Below are experts of layer 3 (counted from 0) of a mixture-of-experts language model. Rows are named router (the router's row for the expert), down (a neuron's output weights, with its number) and show model dimensions 64-127. Each number is 500 + 40 x the weight over its row's rms, rounded and kept within 0 to 999. Numbers have three digits each.
Before each expert's rows: "comes before" lists some tokens at least twice as common just after its tokens as in all text. This comes from a sample of Wikipedia text that the model never trained on. Tokens count by the router's weight.

# expert 66
comes before: "1", "2", "3", "4", "en", "ke"
router:501540566550535587490485509537487499584470508520593513553526507577497470483493520502490485521471530468491489465466518500432471425602481474538486476504426393489498542508482568463563439517444492
down0:475479540443490488429498489506479492595509465475530566477482452450504450534487484554480542531444485527462432497527499488475546547489515431472570504469488530418561536537414581494498409480441518
down1:534480518410494507505528525427493485491517473445506469594476510534527441481497527448509502491461520527486478493532544420509456568517476512535517546536453543498455496497541466514497543554529539
down2:490582514463505491498492589491518460514476481462484513500507392427507464423506560492559567516523448489484460480532450480492457457477504455492542484397580520464437517477520528486458489554575529
down3:501507422451532483481471487555476516539510476555479579513518508536535460481454546505496504477485540530588468450455512510476540473485501431571547523537460507471477456479557455481448469468447512
down4:450410502459497525527571480482483457506498594462490531398570477458505448460507506495455454478546478620542585467482523527545478561504495447464552541546504514535527558515454432501541604508480467
down5:480540496465508430517518518513483510494464571479518599455435495463565535502519531560444480598415499501568489519540444500579482412532538552433544535495496513523450476471467565514510439501526487
down6:513396490467511571444524506433525511508524493516389519527520409501514484429490472529506488520511518485479419512552455550471548509466425514502508490528470501560504540605486490525444541398574480
down7:483460522583475527531523456525480473427496543476495480465434494517507513520484447484529499534494553563554495533477487464503452507518546457470499517488537491493399490531505436571491476558477466
down8:415498506426515526499441534479460551515478463510499501504569461453436507393506451532475559469479539520522476534493457464535458502499488482461433553560535497483548452421531528523525503586515600
down9:575480538553532447400492430463498515506476504479487467450565531517559542498472458507490608467485485503472452486563558482458540397516509514511465530508556505562471549534490467540486495499469568
down10:509522430517425504473440505517448473415501447454514478492454486520500465512456481503525449499516534548474491470493485549499489520462496489466540555436473493544462463569517486547501531542511501
down11:471502520496529472514462495466462467427564508438511465450493487444455512478499442485574449465458524514514558551519496458512507517540466530490439493532508540463527537477440450572431495456523544
down12:427550445446470514495454443512500468465428497543460465538451527485551539472523539466497507505516518514458518494417480514517477533562514468440507526518535456546472510505555511468482532523477532
down13:454486461458510485508499540479467532452489472506468509455538539505475505517478491552446459437467499494549539471502538418506552543497507556424576492551543487528570480489500516588486516488529496
down14:478531458495525505493453529503512487426486506459489461528502512550544550481493468524480495476551468480518469499480617475544550473483453506444497501581517533519545559533472429534478514512469474
down15:467430558512449496493482468494560507533551529514477501442483489500510492474505525482509500506504399589501509547532516535465506553427536538461443567495489508459491527477548529545462484522532465
down16:528501558540486562540537499476537452546531548446485433453525532562606561463557479501469469498453507534442488468562539441543532549535495497489443502493507556454534463503450484489492461485436530
down17:454564528507546476516546559401460390540545499518552500543521507567554483498522498512493511448516550515419495512491552538509422556564505515511520479562486421452497499524507541542448384530512485
down18:498399494501538495540524556523563475406426471484522530550474429563492494480466499534480519517451535508554434478496484501517498494518477500439440503422469460514556546429502485477539483499533469
down19:510486516537476429462568501464525433449509486470484535459477468450438526527484518522481499462521509454518543474499482444386483520496526615465479523482543507520551528525550470477493496473478517
down20:511448497509495486517503517492426560536445494494510539537524525491468493455467537446453539504473440539454429532560507448526470509576536534467506441556550576445428482474519519588490509488512499
down21:541472457493491488596495395489537485507493458515534507561468521400526512503529556510481522456495506532513476468495498514476486565510526508495530521531573501478488479498510476499566441515507488
down22:487406493513447540522522430504535539496449500565559467470478484531485520486491507499485491532501364528516555470459546525538434471538475548515471507579495548508417486521440541523506513449442471
down23:596405438462528440491408452463535486538502489471528474485558452490484514451444494492542485517496533490505532538503501508532481490524465572558503498550507482498482465488468499490437501459514499
down24:535587493505531563477552488471533509546499464532502493468563487446536461511499471459504482540475512521518535507534429458564560420519512532516390474535490484496515455526417401509476555466544445
down25:455504504507494523476467449486517533539464520557526503454460503555512517444505451458540521515555580515515528396479457486537424401507522588476561548409509479527507448446532519496395500519537473
down26:525457440533482519480488517507438473462447465419573438578442561538478517515505476432488558565505522558513470441471484508501503527508516516508537539539492455504544487534469371485527476462473515
down27:476500526539496520553493530572475550467464470473499516472538544535481453582454543490469465488457500455474533536517507477493467550499451501450576504534506445514503549491450498500569504478443483
down28:443480421493451521531453556450516467513500473525481549518450503535451556447489463477571528544438473584432454475504484469567426481535570478479499486500433569453493508581495448452521477536503502
down29:452476482540537476503437534410439490532462528520475536522482491530530550471493547460520459513489457443510491549411417429435453567525434455519517416548469534494508532425452504487495521518500490
down30:511519526435494470512440537519532583528537584503516499463503529491552467482441506556483543595456495501458486475528533418451558462523474504527470535500547489468467441477501483452454503501462493
down31:500525535449467553420495500524483501445564590504443550503513547450503488446498512492573515478520538513497489429580484564548470570358483461551508478443490441571486454454484527441518513441523562

# expert 4
comes before: ",", " and", " (", "y", "'", "son"
router:550490545470509470447495458522605534490512489446530533533549467506553459494530453522496500485473487495505389548461525526470480505523457532545533516455440447468504562518469614453518494597431507
down0:575465494429522512542490509538498443520480517498490475543472539501516553495426545536410536486485540472538507529529495507526530430481512464459550517487506537535477470482468464517458459478493546
down1:442535559545547518497557433535512483451571550550540508475542545504442504521495627407514501542472520500511522514489531452473482528476531505504451503550509508496463541523434509492500525472519574
down2:580504577506517454528569462462493533458483506478503440592490472479529514517499565497444488448511542504557470472481473522481498485439526444545485501464473606453489522451510575496493475473471553
down3:453532501494474591473479519499484516450500498457521476420465567490494534498504481512513489556519497504522529472444512545562501468557457462435424424529529546476536463387483476553443517442528434
down4:486483466512542458515462463514498474517441512514437498481443496482565421502536474553496472420498478555476482489456434571542492507427527491506531455506494538510437542542540554459511554497590513
down5:453493534504460482551464468483510463510494470578474481534574505505479522513530477467459562501508491493511499471568457518433487490511541527523513500465490456550507557491452476490526499561404509
down6:567480491534574467521529528505490488581475542524479490542527489435495519534504491441526487475458455542431438497500483486487546438547556477489479579413494495530514531487490440531464457522554513
down7:508496542541523471461492437506539541539495508455437415456490460439522524502486554506521546478515519614547474503498474511466455451562556565546539500472503503412459551458533497536449467496471534
down8:479491477485480539525467478498458541469473430567489494557490489559553449460525438522506509496539505478542471523498440527528542556500447573562461523548441512514469562584426530452477485556471457
down9:491514543511490540507565497479504495522506499532435535431439546492442486460487484503447542424556462516513510530461512492484494504491457432480590495460513548493527438477459433542477487471455573
down10:503477447471526509498514596494402523523462555504514510488510501526470538492504522509502445452532528447416540470451458401505491509538468473472442473480455501502542502443484510472528466463476403
down11:443512500491529578477513536454446498552520450573378461483495513508576459492551444527536487440512549473478563491563474488421555498522474497523489491546469461434480447523503460506477508515488484
down12:474519512405485539418484433497525533480463463474495511515482482537525567577535486558536487422515499518540518515449513483546493542493524473585484563491474533482553529594523458469601461484528483
down13:486459453458497512422364537489481523511535488457507600499505573483464500607501548530522571536474503461496492558467550548467504552461451493435480430493537516501428512484481526565548523536514487
down14:530482489397465515450465507556533441579527561472523481478484475428517443541495508506493456549468519566524508476608492508526534486489389434501517519416465468529531449513509501517530416484511537
down15:523518426499511555513484519499498460494550424501466464489433444464522489529546541443482521502605458468497496487471526520446472596548532456478494492490504453463465520553555508471500539491447511
down16:435519557454427510511505474482481493447468527487498533532531471511528498478458515498454417527472408460438567442441511503487512477528518480499561454399498442499436487461499427481426498559490454
down17:556544495542469504498450547496479456476493488507414466538571569565472521482492523488529536459483462527498546492601486503529509472458489574497545454491452574477528475505511444523448556417505476
down18:453486532457455431503471496429513438507503535499469484489458607533526503497503472474493486517567531508603519540475523516503541472550549526430501522537474428569496467463518508527470523496567490
down19:529489525476548429457456512524526579520493518464530452446498513552554551512520503520523445442506513448481534476516432475408465520539446456511384513466509539383463488518517533454495467553494506
down20:573438548525511446513488545474474527490490457564538439524534516461472530487436525516500463574492458472486499532546549497479552468478558524536448502493491494569461469517518535494449506373543570
down21:515498453475458576527484524473541409487465478546575526508512480470539455432468536518548489579451526548485529473517454470475485475455555487518521547521469451508466502504508462436515544511502522
down22:512552529527524473467465484473422596591449515550511570492471562490486556581527522488464425488477472482506471517534498595445490504522499500514546466499521515533498497483536526535538518559556505
down23:505504494539468444552454505480477548472484501544450467525522526487413488515486512476453511570447507519504500496544472497607566477500487488479516472437487515493484506468504444580465518485541502
down24:494525453504499536546534538466501568457520561502541495492546483507474502574465512493545521543471488443504474475555546483528511482507481594438523469510516466436492467502479497505530521517540498
down25:517555530453526512426529550474473524394517481576446514506530540562441494481541490532523468498505527527471511505551503556416506458522511591437498542441435466513507477496470439528481550430460517
down26:450485453478580514526472509472495458468479407482511500513527472467526436435480525531535519483610500424473453433550433401450495499491519511492509532505576457454490501509563520469531490447510530
down27:525514494510497468476574463489439521407514476477551589505480548420435525535453544561550582513497486520462534585513491437521517450470518419436504518523500495544484526467542414491500476468520505
down28:441464416502437443475471490489490481486497438508489558518411543469512509495483499508452487498467412461508522463506473523535532461465460527415461544555439532517522427544535449514462504472517461
down29:543418522492512485503469505519473454540468516521577543486472456438447517540431539483566484503485531574474477476565491514568491473489508494492516476611480485521491453493545555471504492557515396
down30:427523524457526501498450485520533460534528469581447475509479508543501600518445477502529460467453423405546508410515528556540380460457486530509535530447502533403481564625488484521510493511457517
down31:415520473553498576504479515532536466478485493576534443518540554630487518522530555549480512471576461521495575497476509497454544484542483519453506522553534507516497464496539520523466533449513486

# expert 5
comes before: "%", " |", "\n", "0", "3", "6"
router:538600507504524557405520508554499461550487503486554524509509500536541414544522571513465479509503480463495519567482484531460498429535453489565483506464494477495572561468464573426546489493461506
down0:495472510462475561548478544490538460522455496538453494499518552391477445514516498459432502458523531444512437435498533443495580548418523517486474502515480551455487515488456517532475566472555507
down1:573511504458489443484490446413537506531498495531557525528463490495493441440492486516519474513389502535436526507521452531466560464473504485463482517482483522526563511490493524479437499454503560
down2:533591428502559515490514526469541508492543576445462511625510483432485493502504549476551462487515462561476448469602508544518585507474495483503504534494528583537446483398541506493511539537523441
down3:510559502568549505499534585471524495531529529505486529460472485505476510503547521419495551538480526456481497466420469552536559528532499520470491519465507502449462534448607511478464478532490498
down4:512543526492512536488503511484404467454527451448471487503489512458492542470422513544469583542573500527473516413473518513437509493516558523500549579456544526488499509443512473522492476458499517
down5:524475480493424458533495465460505450392512520562498535517544483453491481520478441502438441513508467505494578529500496437576524519479560477503555415434492526423529518547486474428514483570549511
down6:501434485514460545500459520529469450512591437453553527486516533513502466451532466489443499486540547543481512434514516485571553555513488437541486503503559481474480472569557503514443523425432593
down7:497443454495528441451515506418560400499510509508552547557520408474484433487505562429488564508503547455468423533513528586496480515480452536511432486478519478529433431554477509496451481473477530
down8:562476460503522484481524503519509484440526529505506503528478437445473463468409515459504493520470440498491506532543451497578500476525492474488431490526500541514488513497517540473457519448538477
down9:463509510553520470510481496424495485563553550524479446458437515486500508505463469549469506569544593521419512513493465489538474569532579497485490494644537490442499524468616503471520561396455475
down10:446539538471529531526447487439551481487541512507496457506518473445501485422523492524485435497572419492531500470441551520537504621471476567494432465514512484529544491529579525547544507548508520
down11:463477530548461576549470441532479531511465501497519477407492495516406579509492451573562531541501442507510461569459477500507467515490496460518478505481482423535463481557482453468471504449524536
down12:456463509477501501475510507609490452462514475514498497493504474510525502522560530527471492511518553541435536472557499533483501492440526564518490551532520511565514459487538558490512504439439571
down13:501492462489459453544487542549521562553507553524474462495533585449498562440496425490580424543519528572464466525482515540536542535527542468487472463501493452537458494472421541483535437534529528
down14:495507516488450541494531512451602490446494530461487599495442541546400499474487485499456458537524510454505483522552456476565472483539516527485536490439474486502455568478522457582492455489501480
down15:450482523490469444500470417493424548499512518488471511453505417539552515534512510447475509455635530528526483415554426445421501537571522470570419473457514504500487447507487485469468458481469579
down16:594488427466524514517507589539521449521502553500495502464462466456531503471538461476483567564449518485482484575502482560511533399519393497511514558454521555529489474484502509529550462496495510
down17:512526502484468492482505478462495509442448500533557513528439500516467488445440510486468401557491447575587470438514502453519443476528468452472490449459548498495468485465508417504549477443482484
down18:449472556480530444448549473484550450495441553494494525454449494552480564498455509487517510537440550491461504455424474480482484446527553453530507510479508469600448518530502534528563506451552551
down19:495528507526469425521558503521477459517460488479498447553568523493497509505542508486545532538450582528414528531478464540493476484464490473483571484545465467447472452533541416547544453478575510
down20:490471571491509452541524551484460502495454505525507507487452513453529468532532503448453519478443488543488545453653487473443541515485439527421535497485498549448486571490510469471541563532555481
down21:535521532429511493541544435498503488545477469474547541508589536481472540545480512472470523486478561500471515570524444469441505491440485435477470478557617532496529501470564446480507559493476514
down22:505559473511504474515488440520480542459539552513513436482423513520516504495496485481489464440459485553469552508552493481529456469427520596512490560527498586500527518474447484474433580526514524
down23:463530483473533514454472543498495443507536535444455495501542548467511546452475488500514471494520458498563395527498509540462473477457542484496496529564433460562440471452539464450502508488453537
down24:543579461516441420520556459505434541544457514478520529464480526480442484512574570490577539546527468494485515526475476507468460502524445417573556446486482484560487514533551446480474439489478463
down25:506575572433465462576530453470468543464445410527579502489513491446459539619467457423503532495504478495524538490494480433516398485527530492509504533516557547501488562514527487512521522479520575
down26:474500539520448495508501543488476554431477500472521501576533448469531555486515528486442535495535511599505472441529453426495528565519393509463491451505517484528542464456463444438515460507490552
down27:398488508537453451526543488419425505590497498524453575521533516532471517532504465539499471492525440481401441452481485509412447563528456558447512482465470580539504546531512498543379519510503476
down28:510546503489545496546460498415528544488464500465563449447423492502427513512461475484459517497447479530556479596472434500538555582486485525482524505444475417434495509452498535514472489538508517
down29:590517479504482457459510460499466579499508490523483531495479469482529526548515570438488530476501548570563533461432423531538478459429496560422409502590509554456449498515516533462482471505497492
down30:493483489408462502543520469469518473507509470521489477535472513425507470471476468543569593501505477450503550490527505497588431521508544544427474516530516432482527541472468495566574475505445470
down31:501510529566483474464441456568461508458549529549476558601498477497498424461498495446464472499554553546505464461491450545543508466536483467431489453491533482451515447551484553491529462471513455